Experts of a small language model: 224 GeGLU neurons an expert.
Below are experts of layer 6 (counted from 0) of a mixture-of-experts language model. Rows are named router (the router's row for the expert), gate (a neuron's input weights, with its number), up (a neuron's input weights, with its number), down (a neuron's output weights, with its number) and show model dimensions 64-127. Each number is 500 + 40 x the weight over its row's rms, rounded and kept within 0 to 999. Numbers have three digits each.
After each expert's rows: "comes after" lists some tokens at least twice as common just before its tokens as in all text; "mostly gets" lists some tokens that are sent to it at least half of the time. This comes from a sample of Wikipedia text that the model never trained on. Tokens count by the router's weight.

# expert 23
router:497447454548519471522545474475553462489536535503535527511518547459525447527495517506463473461505488487533494467479544567545529518525535476545616457555476481518522487491493449560539510551472540
gate0:471496426493452486515478577463565537507513567517598490543513477436550499601524597527512474444460397486522512541508528502453545550516420490496489459590488487546541549453559391556522466554522488
up0:458555449478496502484483554561560492540539560560449563518509522492465509509533435514481492490507486511535514571483524457511534459462426501442521540537518479487545526474549476604486490509485541
down0:534507492507549524537489596435485534514486489486444441545483429454495583501555518441567556483502459472491432539465478453537537465488501558554500520533514474493544493495531480537498484529591471
gate1:495466434601471406505574470528522477514503499557510460532567558477556461489500510479480530454480538565507498536518565563518521554528535509491562540496544508469483461495494480512551542530464479
up1:505521407479548467504497473531498556443485501507499507483479509472485471453525482557498488490516475590482475506457481550482521512451509516505487564516534514478505474535467594519490478503509486
down1:481495526514451491503528560544524481449542483529471508522443431531440454436538482479513470492498546463505541422467520486415486464479531520490526532477563499479457475543536473472463445537540512
gate2:468544444539524443485469465533501383414552439502426507490523435499460437517537521506478478446447566448488506526492546493477525545562523471474504424519518498485500481529551538489544491469511586
up2:568477524552443521535548536455534530555463461525548461505525573490508471508464514556522475491535448494472484492441463422557514443506527523540488500449426431446467486526495474488535446525506400
down2:474516492538495528511444572519465440527480463506505579510456480456536514486523516524546480527478443550473469534530563549521501566492449511528479481569523501474494424524491535536474536515488559
gate3:478505537556579502478515496471523489511473423497482559513462509401465487516461551573544474457479425556540423473497487492499590463468477481548486444510489558509501465497565515508519514435449484
up3:438570543445426533481490473510428478454471474491528515423468522528529506497420455556501530476498552452487409497497462453490456426481571523482490514543454511530475523545494529528484511526570442
down3:480451507580505447495458493551557439512533501527459610542383450440466483488532510478486472531503552499479516428504413519528485472499462486470398558511450525493500521529557507538455508519506433
gate4:418523531524510429589491420528525547450480484473479453450502456480486535504561583526508516485438506506478512458467495515467557483471446458455518437581503603507422422505512426548522558501488474
up4:486453490529489479514543582455546422505481545456489516554509528531542494545499473428511483451484454525480416493498505483462487481508521493541556528520480457501530555593553471495514473439463430
down4:510518567413510473451469470474525485622498520473494566505505479492581515543564516511483400452561477569536517518458492485425503535513491548465463502519559394480507479507523511529509522502466487
comes after: " the", " of", " for", " a", " one", " with"
mostly gets: " two", " one", " three", " second", " this", " most"

# expert 1
router:472462458500463500492594488479562448460533534471568493559550530479518497502509515541434496463469491476553449487482529512496528540539571547523593453540486494559530459545490500560471523532487545
gate0:432498535495505493514520497469595461443492476453552522501464505574541449515506636489456507382475452490489478475476551473466560451496458444560475492494479464479480434543525522576518517419555496
up0:520492465454521479513569580485528532485489510515471521450546492553517503519416447486547458523495488524512485538442558555505510447443509453445498474522504574481525531432495523497521475501467490
down0:518520406449429533513508440481563521557577569540448500546531491483492522583615466481500424484518528536601479481412544474475502555519534491497529497435516499529478569516500498497500459518475532
gate1:525593501475436435495529520575568508447470473484479554492452572488480547481538505502549473516436538448544495477503476435452535507466494515515470502542520530488487451494481535564511517506471531
up1:491490529561503495456406455402507537448479511470494474513591562417447510483500527473472473501470480492519446529524476475455577521398565467519507530471497486467503537430501455473509555558537504
down1:507530451530477493483513579488570564477441458535527513500416548520470532462501461441508475510467492460490580496399503410507452502508533491515502477543535490487507546486499549516512494542507529
gate2:470518464580592463490452495445523529470521499484473539547471481530468505530475464474530429522425486561526528479445438528536546584491532491447455568478487501531461533452497489413511516467528484
up2:573538513566463551500499493541508494521411499474462479496420522528464521433613477441508500444518545481519446508500463463589428563480478580434552586488499489473552559527492467470499510480506467
down2:488467487460545571517497474515492536492559547421589473510521535536467490415470480504446488517449502501474473502539518507554508485493483514508599493520455565525455509513549506555573509455593545
gate3:501467508610470516494469465483506486573472543443518480535538492502382516529552479481440488383521549493544515521541450498517530515504506404504503481494441458483462528482503446449511485528534506
up3:480529508440472515517435415451564494494503496476502489494522462526466479510571549524472574495492496476518451458576414456465526551505452486521455445561488505538371510384557473518487497480493518
down3:509497463483508512501517467516497488523543415451448546496557467445545465508495524536492497504521470518495470478579543464486448458460526482549546517426512514491544510511534481563421522477500478
gate4:480530508616458460454501499495522474397481495465495451477496542521487500504465430448541544454511532463494502474459472509666577477530528479470477507525524491480495482500496525536516368519480452
up4:429465539526448518508434497479513483472515465514544453559497457552498584473519490484483548457483414531520518473440513427603483502463499516478469529499567503465538469509551444542491496465502441
down4:455496535496510524473494549506487580487554517518483505534508571435537541528482504482541511496585468465519522482527508449507478521492466551444489455525466478546527530522551626528476493533497555
comes after: " of", " in", " for", " to", " at", " on"
mostly gets: " during", " in", " the", " against", " on", " his"

# expert 4
router:515482451510468432526573477446546460445524473468544510539585514485522440508499538546470529469483464533560451511478533567480508539537550485532624430510474498536503470538500466548593470520467533
gate0:488506456475473469442510491494521451481526479467534517457547559520472505592526511511501466568483542498582485508468520559539490512644506551589530480507460464532452440483582474561570461455519570
up0:483424535548508510545493472458537516483527569519499539590428494491478449403467534455414516411507525499414449428584474468426564500385522482467450573507490509464530464530403522439464540507504503
down0:476470503489470489538554469458489539524510493528479502502503485525519468459497489529531501524523479549446507520537479413531498480498483488501615466534526489485505525544477515409491528548435532
gate1:495448506528526489442504493433530529457542541472468478532549528511527450517590421431508436447570537558542528468515461539540543493519547596431477492506451519481438537491470572528547543481506504
up1:508510498518520481491462504439480510511550475526487525567520490496472503520559449502519514454538471555471508511466450536474539480551494517497533657506475521474506494440467609517537422534378470
down1:491497442534565515524554501515492462503592482460442492559495499555491440473496474569482498536497514449529486490494443509494523452519541499511653522456459521483535466507528522474483491516490532
gate2:429473469511389488524559460486513492457523515446539533495510482498548436501523563495418463545474480544505503482467531486481497549476611495514463467564534501506504560510552505526514504559483488
up2:446500586518398494507529445467517526420483481474469521505512504509523442521506508494516556490487496509523550481437602440461519535412463447468461523503547528479488521466513549501507504554527473
down2:442543535473496491421501537511545506505505491485454402564452554489502535479495467454534413507475522532466468475550450519492439448457518557452443530514532506482528484544508489508462529481501570
gate3:474501474479463488543506540499514494471553478456489485502481519555442554527571472483435496468525568465463542493534416512549542502539556530489593502493418453513479418626422558477483542575492583
up3:518501431504544495488524460475480494566454564499500506461544441437538503483427535546544478515476494514544506529486523469474491483488462526538464454531598445474520596443535415459521529501493480
down3:497473557493489500550476501510489464526486539504560548507517542526507466573508561448517506448517475522458556545493474560494480579442471506541525533513458508487549508433460506501518426485492446
gate4:405405456466495497501555493525476476465488481513506589503504488595507515534452493532535497423485499525531522478499504516477470506497466418423507557519404510481484465465489437478495497426476421
up4:427499435492511541494533426507497496395506506476550569537477449515551474520504602552461530472496530505521481485561459575530471502440422451494533535450449516526522470539515513513494422543621448
down4:443467502532575567445506473545478502513430490541485456495504476520479533577491455522525501438475435507391528513520552542419457576519438486450524483497498498484441450470469496493472511528501401
comes after: " ", "\n", " 0", " 1", " 2", " 3"
mostly gets: " 0;", " |", " —;", " Born:", "|", " 3;"

# expert 19
router:483477462471505471533561465478503469486521541499513547534523542473498467524520560537475508504462463489546494466440541515500511529528510508504590490491505475552569465501475471555668556503525537
gate0:488497483540502409385495569419520487511429528492531465511425589441532478486556442541479552477538486556386514497543479450421486471491516549488539466489439538540528494538460590476495551535523539
up0:501521451454518455491517442550537536460480431470480510473524500500449537525533567488557465458521514482481515453410500493561487455528434493519520573544496500490508547451509464492483495458482479
down0:528466536490513507462496516492478579538477498501540509585482500518507522498527537541458482407504505458470498528545495478510522547437507480533504466461459505504444497609411525540420507430475501
gate1:456468546503565510509556551420557509525502540464510482490481473532489468426488515459376500504485500545531466485462508586458459593468535487479581511485461505463479480490449438497543485523497482
up1:541428421500392506463502504529474516497526484515507532546566599465574536538449425502549487537512520468457529517488506422508516468534484525505478503547541556528523570533516477476486540517512509
down1:495568550442483521447591517522438473474501517566517514519546512514404469471451529525549464501463485474475553454517455503530491564486517430459505553453534502501595393434468450490507449474493542
gate2:434460554486455456496505478521512476499483521491485542473571481421518485464503442489443558444475538569504507513486459483540522480515609550593511468490516481571474468480429489533571509459427576
up2:506539521434463515484490485559491491546525530494491470449546502414568518540484509470503536445498565524554453485481411455525505490484553504578556525520525531516499495474407547514517492449422593
down2:515580516525595568548526529506483510550497524563490571426510543463503506541506518505505517507499443518427446546480505551546502553488515458504519479481550488491470528496537560542483399499485505
gate3:486466439481548499513518451556530549428476481493539549534490467476476526508555492530499543495538445528505538512451450526521488519502480531505516514544465470519559460504485492491573432530473528
up3:552545494526464467451486546440523487517520498484482506498509556457457481487428494447557467457465556466503449456493540500443501445553580466505497528475592532466460512514528573543482544458488501
down3:501609484419486469478479513534479444559464426451478517408475504482498531492553541509397485537474488465542450493491529471488559465539481505509467456513424511465545514502457461507480490572493513
gate4:513460464493521486427460405532456408451478472524492508566540510506465499441450528530545462525491443576602496506480484536513530563530439507492510496529437529590492440518523476480519468533458554
up4:495525535498610466500510509555476505466513481538494484526492530487511479455506528492520475516474468526503520469452471487500428511568443521466530565483489416533530433513462498455505482545472627
down4:560446524449544575442434525486473557454458498537500526417521547509553532546537525473539555526547503530522466497532529534596385492473552505528473463468459513516479490500495472504553524439495518
comes after: "\n", "|", "-", "′", "°", " United"
mostly gets: " 2016", " 2011", " 2017", " 2008", " 2015", " 2014"

# expert 15
router:481478450534500497503594448448565495480578480508500510508493580513506451560482509517423519457411510460538497488490509532495508520522559474526561447554491542554562469530460433590623503560479501
gate0:447445471569523444554511499505564444526463528430546539569485496411534468463440518537463440550442442606576487486550493481452523558508519482507535513533562450478477511479535489477560518485501500
up0:482443452538570532529471531477568493537546458481487526571437466463531463523478516515481480589478412454504503478509484463413499473524507553491495445520534523418465460496542535535494511481536481
down0:535430478438567471500529502540499498534465535441500494494541482533478479461416484525530502501427475524535506545496528535537502525506581484450490522484533580488497557495543535537525463478527492
gate1:508507535478427532508520404484504570470517483552506536483510499447484418606532455531527481518438507459547460512473593530480530493539467501510507450498426503541538513601527509491505406536400489
up1:483516486594478470567515488536476561463452525478492482455494484476530602440536542538449461433585551585492552510445499446491531538453549498451532543591612528430520454454524600483466543448568557
down1:513403489580511490479543451409487481508478496488444494443509469531537445555538494510517433479516452531551458585547466493521465537550450533560406493486466485441523532480547542494426464492414554
gate2:516473524529475462492468499502528587521577531570517570461503532499495461476482500563493417500536553529534524498481516567441496485469428518441509456447517466577443463452512489509502436543448523
up2:481463545503461524516531517477506454454612538500456501505482455491431461513501463471573566446451535443522505493505433499562519512486465467531499433472485529503505548527498514469518591444513498
down2:472449499589494540504484445463474502454564539501501470514443509454447495479552510546499485553480499510524414521497466492485510427537503524502590524502454509440532460460553513471384442456546538
gate3:503497513498495500497591486485573471436517495474502514554577488490542519458464496477472493457473419525535446501506527559529476502508506546559488478495443435508471447473548511529528503486466570
up3:502523492542509470532483523484517461513477529505565522442526491480471502478475442502606511506553521556558533574504500464363547476550474507511550551466418531439512508472433442429506522551488518
down3:536518576524456469478490514484470485476486514490524519574483507473404486440513499472504539488437582445467474486519495506493467481444505469560476467446515515533544502556495486487494532452555465
gate4:505472478569461470445564479448612458460524522461501513547581521512501485505516571443445514463456511554534474560470566477520528573558520502581520456513457490529463455456520481482578510527484512
up4:425444473443506467574519520550460516468460519528554505490487459494526478451490453549582492567612482487484480430516501546466480485485488511433564519478490458516513499550487507524492535465512569
down4:525526479456500482495480529534448520477439472481449434411542501523511599434548462562535466488544525531533521484544500366502485512418566442488427601482558497496476574439490567471515439538485509
comes after: " |", "|", " /", " $", ":", ";"
mostly gets: " 11", " (1", " 14", " 10", " 13", " 4"

# expert 12
router:510480459541464476495538490430536490447522523468525505533534523472514528530510541518487500486501504530537460504479553555509544530524522447548515497524451469548519453516488498546590478547474543
gate0:470465406465503524535479543474517538449460444433599541527518489515510509529514587433487420435535419457530505527451588500484576521534483533539510469437471480527565537507497546514503522466502541
up0:511593485565533492459497481601504457507529531517462503462539523570481480541472451592486489516501491483397440461522499562584472453475530481475541575498506500545435547542528470461548470492545489
down0:525481573473472457526434511515502483451551524494457512578488513427452419525491488482498557469494441494549467521509468489475467523494529452522529459472473456470448587514571520494471429494481474
gate1:470480421533519442532497374544516419500502550498519458547512452467424518602545492533489552446525472428554523438524550528539553528535524476489495522479500508530481549487481503543521526502538547
up1:507502485537585499469505542473495564584510517517499484547531531499519523539465560548451486524432437505582519469577541490459591566445530410468515486478460531421543501401489460503449520487493466
down1:550502517452534500462447509544486501448482382486496471540500477497557554464492518491499501529495500450521467480452532484505493477534469481501453458413582511561499505469529491486483507525490530
gate2:439542543515492495426470537480482429486493425538472449507524524536502505538509539449438516444488552545470481555498448504466515487581525589466488462559487461527490450484525473518483396502549545
up2:539487463602470471522518501521537448589485529534529488542493489466459505498464497506504461483496482453443455483411502537526538462468484477487487536552496522474513487497455456484518501492430508
down2:567543456543518444492531588411495529439434512479402495448509501467433533474497499553434542548478481422567489500543552495522495505535424572523611459521501475497445521487473552510524543525520559
gate3:483525538520488541531480492477472502508517540509543512544473449454466413464535496500486473486507458390461476399481513544435527485554503568566524553481484493555509465465459491506516439572517510
up3:528501500481505483542470423512516493500508549492558507533444453430438508485504518522495533507541385405517478491549429449404561508481471529471508531465415551501665510462456530473519492539498536
down3:549456507521473478516546535454538495527502537515581487561544492489495457530505496524511507447557576496440471483513523523537514503522521494480418503567466505549504436548522500456523487488428467
gate4:469478453569462465530534485457526491465604490485552518467523492548500440517488474492463448484462506478503490402504584484486498556482510500477585467518467500508544483482514488532606479515561534
up4:521513530591482480566448541455430521482542462514492468437524481517508555500446493528534500531536503516505530486480516507500471508439448457421476499514490529517570515501518498484505506497567536
down4:462456521483521480534515421508537488505526513522488522521482505518493448506494455435433505440513537446427411453539502444577525554521497517494563514535495525492477491524474503549428449447540545
comes after: "\n", " |", ".", " =", " ==", ")"
mostly gets: "\n", "″N", " —;", "==C", "==S", "==P"

# expert 9
router:508458482508493470493509487493539428465498538471535522510522528520491457507512563464455470488482451534557487481481504517500524530503560427462510453525457481566526506557490479490590501506444530
gate0:418496448473490463514504476479555417498530474470535477574559529504512444519604489473424498508513443561494501515470479519499449529589497476504551432503504488574536568494542463484519495538437399
up0:526570448544494533568515534465487518477530485489507514404468428465515522549493428539537510482491559496515508505443539536520601455474543541515461520564417463478391488495479505461501511491592485
down0:443590523516465515524564454522483511458452464488467478508564508465581500502480448505489618455429458489536541464505565524495507403542506489525476515580513417536515472545522462487511501516509559
gate1:509406488463545468477494523501545417448590524515601487466562491428547486506473504462497538508502541515537492456515466478480542494577605488494495436444469457537440453559445463492537509586526525
up1:492538459494475461504529555524510559478461439528509493539476531562535513475514525503499450531473507506580438479497518535565517606479491568475486502504516509478521516468571553515513496463474483
down1:459514498551478480505500584462549414511504472539506509520527445479556472428527483463546478430542488456494453443511462496495525525527562528527571515476504546484526493499423490532453537451482558
gate2:554425500540482527524522506490421438525468446498495485506551538504451516491492539493487421551562574473539393520475538506482528578558553490577542492518504512480479443564500431596525542529526571
up2:465450491548421464524540445407485532476435511468478518528525456497520494522482409502457545453470491447486517440554432509547533455466479486490579396533449579460486473484413548470523467531507513
down2:485463512507492533471521504473522487528528535505524550491487512561479418527510506555455508542507462433493546561510514508485542462524492496535453502461476511439496505452495529419531503458495502
gate3:493440498491599513562552424527546572502592497510557483471536498499532513567526507493558536450481495492560600505478498427507486470515485478500576472503435505489478521451413456588505519491444566
up3:556532456520494488428458468446457564448462468543458482540447453467506551505487548457545420520525543540500502523545554484460553475515535505516459495512508507502471515471546458486436528543523571
down3:402481482516489502459541507502451495509511506463513485490508484476525452586564489501444532508571508538541494494502445548525488536577442509549551495515478502465473420504487520482517550522577471
gate4:468473564560523471553534504511480507563511573416554537576498535490508501512506504510442543513511577534600426504420512466484564517396522469462544467458475467521501456517528467532510521523517525
up4:448457523513456523451483495575529530536508527495581501486523487507492512457486534515430502480492526588557516502494445457478487451523591493460499480552493485553498545536581418527496444481574522
down4:523482489519405463560486529522510546478495415529524539470508472540518517459555544497495526467465504513573461479508471447458475449513545492465427501522444517514576504591537518499509446424492452
comes after: "\n", "T", "M", "P", " N", "\n "
mostly gets: "T", "S", "M", "R", "B", "D"

# expert 14
router:464426469506483508477564500474533463449512522476567529547584516518521501525508540500489498477455518558516490490444530570452521509506508543523644446571506476568505483531523490548607415498481554
gate0:472477539529448465517484507565497498552476536505507519492503573510487550494532482518518467546521506455504497501529545508474533525443507474537520374463458508437497498547472415592577545471530471
up0:460477540539541480486465498523414501482524543582526609511463546573465487433526518500518469535456512537474555469500476513513448519432516497544513521555475498461608520418522441516493529483530496
down0:483512544503569554499474540519468394466496485526513488442512423474405521491505484468562507480458561441457543557460496426470543522557474502487475465436482509505542541537476502569486524530438524
gate1:472520533537447542497441462489548507499494498469504485619490510475484514529467570459493508471508484502544497476551486515495456562473495392496454439532493469456575440525467546497525479491477424
up1:548515413520496502513530534474492523562483488477487507454543522476498549542469502521466410503504533472529511539510536514513619459509547554506531502462483534545504506452544511508535521498507537
down1:484446432482444544540509513531512564552478522488507495503485487452510492465454523535527498509470548563529460416445495486523555467519552523475499509464516495493472461477525466544563538519528503
gate2:531515517541458520531547501488504559497482463519525535566544536474488457498557542546454474509484448512574456487534514494535521532490573482485490420547490500388530481506490480550511541519367539
up2:585606502509488519438522481446471546522434525496483505509522534454493590493494573492541536522485522595506490487464526541488499453462497537451526466527531493452407535533494436524499493524425549
down2:448519498439472455428457535503528471488440451529460459481438488464461503534492592463442559417521519501456486537519557462493467511501471542525520439519525600550472493555477481480497535529472592
gate3:461518448407507505533571578443516450492530493491413504482521516505486416507483528501481471421541530523495457499516540544531449553475509527507460389495472509503511492509524497482554486503502459
up3:477497558438494499502492490470486438424525491485428490443525525538548459475513505481494448452490576590415503474433530564574465557510521486473556510535499515543480582537481529524539490557549516
down3:456547491384503496450500437527376502509511533493508500446472498453499470476514549469520481501577493491504516506515532557427453557501477548476463512512541507459470566518533575488452541549512460
gate4:521529529526483444462494434448520436479539508446494526517423536484415494461433539507411535497433478516576444541437532513516476473548483498538469491469488479525506486490551515464521511508437517
up4:501517510445468477504500494434494541531528527463540446574450491475416472425540505565476485510454532477531451550495506480493567531506409591464442464529527492497522485491523467493487470485496513
down4:481487542495495495513452411553523443411473528462507521526474446484479572434488486488453510451483528479523510491460535531427527483546448517403542488517517492507462541547486511473475524440481472
comes after: " was", " to", " he", " is", " and", " that"
mostly gets: " it", " would", " made", " they", " who", " him"

# expert 20
router:463481472539519494494609476470574443441553544494560546493509501490500447548496483542423495506513469492524469481481537540507552546541523446525570460521444462524503504472521503510666504524463532
gate0:481497449462520469485493441467470451531471433552505501459559485555496506485520581477527514515550466487501498480504534507443541492567524499488451477540459534536552485531466452514537446496505530
up0:554508500441561455489460488486457467593494508486505567528543486527499511507501460464520474537563515513510464509448503515479465472507485509523432461472490496526522478510459505497450393492515516
down0:461508511450534525492494445575448498541451469522446536474544504474560557426446456454551553556558424543548520472518485497471507488509445530508487497567523515463530467511446530502502499547542422
gate1:532504480535453448486487439441499451406443555506493509497441517488530504494460600496519547541480536548550531539513562503505481565557522491545487521485409521548454458532513462499507466482431600
up1:575454503528465482524492501496420505515438512513397466504468498515419574472483530483499527544467544580486498510494493558446437552566493456455517525499465526503479434504494449487432427505480602
down1:503482519444434543443513463535513516425517513485472558570523513471402521545561493478510461434551550434444498458395533493468516446464461543479513490536515550562518447440507536537511537503483565
gate2:448519523506490525513520548506474470522519531472518557525540500504492492462557506493540497496508545536561529474454539491389528514510512499549451474498492463488514496506494504545461486546476523
up2:486572548520535533415495515534476510565503537496514515522504472491521540433524527522497549537557463502581565482536543522448547467506539475543428455541501555506478455478537486516492522462482533
down2:500499565546455431494525489442568479528480475487481463419528438505508518451463430487437481474474514515386464523393471580557463522534510485519496451479440452441451547463470424464483481538536450
gate3:526464467493462481519575526541532535500547540436509549495528554445480477526555558538504466556507427485599504520524559484474522580499547480487479406464502518517550565527530509523538523552487518
up3:491507495458484524468510497486486504581484440590468648565473463613449506508525562506581524454497588562445477498477435494528576472440518455525487531482523503496592501549433462479454464525495518
down3:506472473491574520482511494401501549419447494471480503446540482545570536468497584495541506480497502506540502467457507455527516509459590544505554509559473488564509494506456538438439526539467480
gate4:564489503516520523527562510504496521462501520509471441471461482523506462502494503502510515512482459515539461476535505522510577482506459491545537436408527568474562504475473473503571541472536527
up4:550573491460500463503477549551445440488473597548487511495520454450510506614514505572583509521553473436509544513451531560530546557541554506483473518502528480499448456476514473495496508452464449
down4:492432566493483482468409446455576540484524494505488493421520439422518463470428500527449502539461509530478553529560540533494530524527480502558542462492475549575512490505530479487495531496511423
comes after: " |", "|", " United", " sq", " (195", " two"
mostly gets: ")", " people", " members", "°W", " games", "s)"

# expert 2
router:455504477521489454500568481465593452436503532465558539517507535472543427505528519513499496478474471547536459477456562484496524548509559494545570457480414505506526505520499483557537542531436541
gate0:522500539492456443436536427474485442442481562426544537486505509438486533494457597533497518449502501529467479501515470526477522452503505600535526446582512471544534496477506498475511555555480467
up0:511555482391522452479536468451506487498527504466516516531485488501494503532581557485516494511528518501533464565578522495475528375481549586608403478493477518467504449501575424512484528564415509
down0:514444529483503458394500509479452461520420422482513520393528508472466535528410498465567541505529504488491467540541467481499453472447496555462612483541485457512445510511497510425393486523514483
gate1:522547467531530511541504462441422460420469465555569505457497488521537500543455509471498561484512517460469472454478550487430526445530537573509521443536519468522607562563484512518516453544455512
up1:478488497566590469486449547497468471441575444492500519474450587493524547526555555455558455499553527462508409523509499500523516460402535529497573527523438431480565458595542508488466505515428553
down1:467571530454532550427431526481548506491507506495439522489406532527533538514431507570498543582468507507513468494492449535482536509556452582576492472446551441451509495492478500497517599478545578
gate2:437486498437508462508501548553540533466524521508525491494535500489514501518418518466484477443446398464524541486494485520451564520482434500569478404556481547493506429523547509583530519525525540
up2:569492470463470503491507442506491509602492484528543610534487530485473553538503413553491530548522484522557427523506558508537523442503556472490504497509524471466566512534460467496483537501470577
down2:498475547434523496515504517580444512514467452470482484534513463520467473462494511447497462520497481538364566420513533554450448424510470457582560527494431458527466545523534445492569494451535444
gate3:507473558532521403513510464453449504495546490431530483498500469523487446439489528544409608500487515487512468551508494496538512504490457536519551503530503541532567484425516543496524525484409535
up3:478445512452497443500478535421579432510551446439437457554503480489407476494486534506482512474494524518528517474426440477533413437514484464521547516417506497509404457544522528464514545525506500
down3:470459551493476501582498445462511521530535532543494538467513545534462515559491458499481554504545513495479497522542463515516523497488556489488565475521492476470495504520481508463470494496492433
gate4:466521496543495474514481526593491479461543513548538511495447537426451529438530538531504501517532535481487521450466472527506502472541478464463530497539558440518583524436482529594523554498473507
up4:480536493487518525513551497564438512540539461486484500471483519546481516400548461524409515453542522443564525505501499483532488571432511470480552518493477499416516464520547532476534537498440436
down4:421491533420503481568467487465503485526503519535496519489487528494468554515483486476386477399482518448490504465461518468486487528503492485547481521515542564497438479506502593438456516437528540
comes after: " the", " a", " of", " as", " an", " is"
mostly gets: " National", " American", " British", " local", " new", " public"

# expert 7
router:476483493521538448525559431471584483442482522478549523494470511502527466507512531551429480493466505500529459501485538535489547550542537516524591405510438493497504454497477441466640590539457522
gate0:507545490475444502498543536552508450512465599506537491420504479559486508507498525536466503513526452512522409490557487475429588493572465496551570529523447479494480580504584531498527530418482486
up0:544486534493502430502489507437529468485475478430460416528465541399412537549522512463486484508505505474456529558452470577566487478505555518481507454509550404511498473508448445506537473530531487
down0:467527474536498423526491482503484547497521497509496506475442509525477486501542438516562475482547474544497500503440560487435545544509560510486562491481484509490529577576485535524506582542466470
gate1:536455467482507548557533527475454461495474445491523481595500493502510487493435501525507507482499570503456507558466504494505576534534526473507466449651543510522464478494442452483546512531497564
up1:528487532465518530556530469546493545471456495502533453543471438489539500515479454552462450598518616468452549537492482505520444464501481515485451477567542511450484494498518502431512542510489547
down1:529549528563497528476490489480438476492470429470565553539486503427483478437476448489595471422525503512488542547518470521487498535528451490525579489555541456459537467492460523474455472480518419
gate2:505490501421460470510480523526533519560419523510540468483521437531516535533533500478546477529486573474459480514489579483544489504527554486537495465477473516548522396474540481561543493514501510
up2:461579515505409480445403506521488480463515521470528511493488443470484495511517432423503494499492584481466474475447445519464487553508516511463569529510443455530494523473561538498488530516475444
down2:556458533450447459513508458469542538513547465510463482499472533473448452555454530549503529433490530465446443442481487441509535417460451534496590555494517465542447478566487519555472559456447546
gate3:576471454522424537411469505530495482476521388476507453549473462540475476471458443481456449538494462489537479468531575565493535589482472503474468478567525552592506523491478510492458476510488486
up3:502462506511480493525509564541557554530446478511476517517515488541476442451525522559474470512508536463451529580505594530502417550493489540480542449510476534512471452455464549512519550462522411
down3:490470495576516508484560531548493509501482487516436476510471499506497487506551514490539465565530486495490551518532498544534491470510439475494514477480473501569524513501419522474486484473486512
gate4:465493546535483446528498472429478422486501471486591562525511534421480506426480508545490458471510465449545524502465449497540432575484500524472491491508498507514513515550536432498519479536505493
up4:577546464517481451488526561526584441525544448546449484472501476544502487525487556444494483519456501553528471476485516445484479464519499415508540519548475523491485528469432581529507492473545482
down4:526496514560431532433536466528402498498561475551486422530476522490513485474513558493517565577490461523542449513536470434512463471516433540496438486535440487524531454488500541573510494445455528
comes after: " the", " a", " The", " his", "'s", "The"
mostly gets: " School", " Party", " team", " season", " series", " family"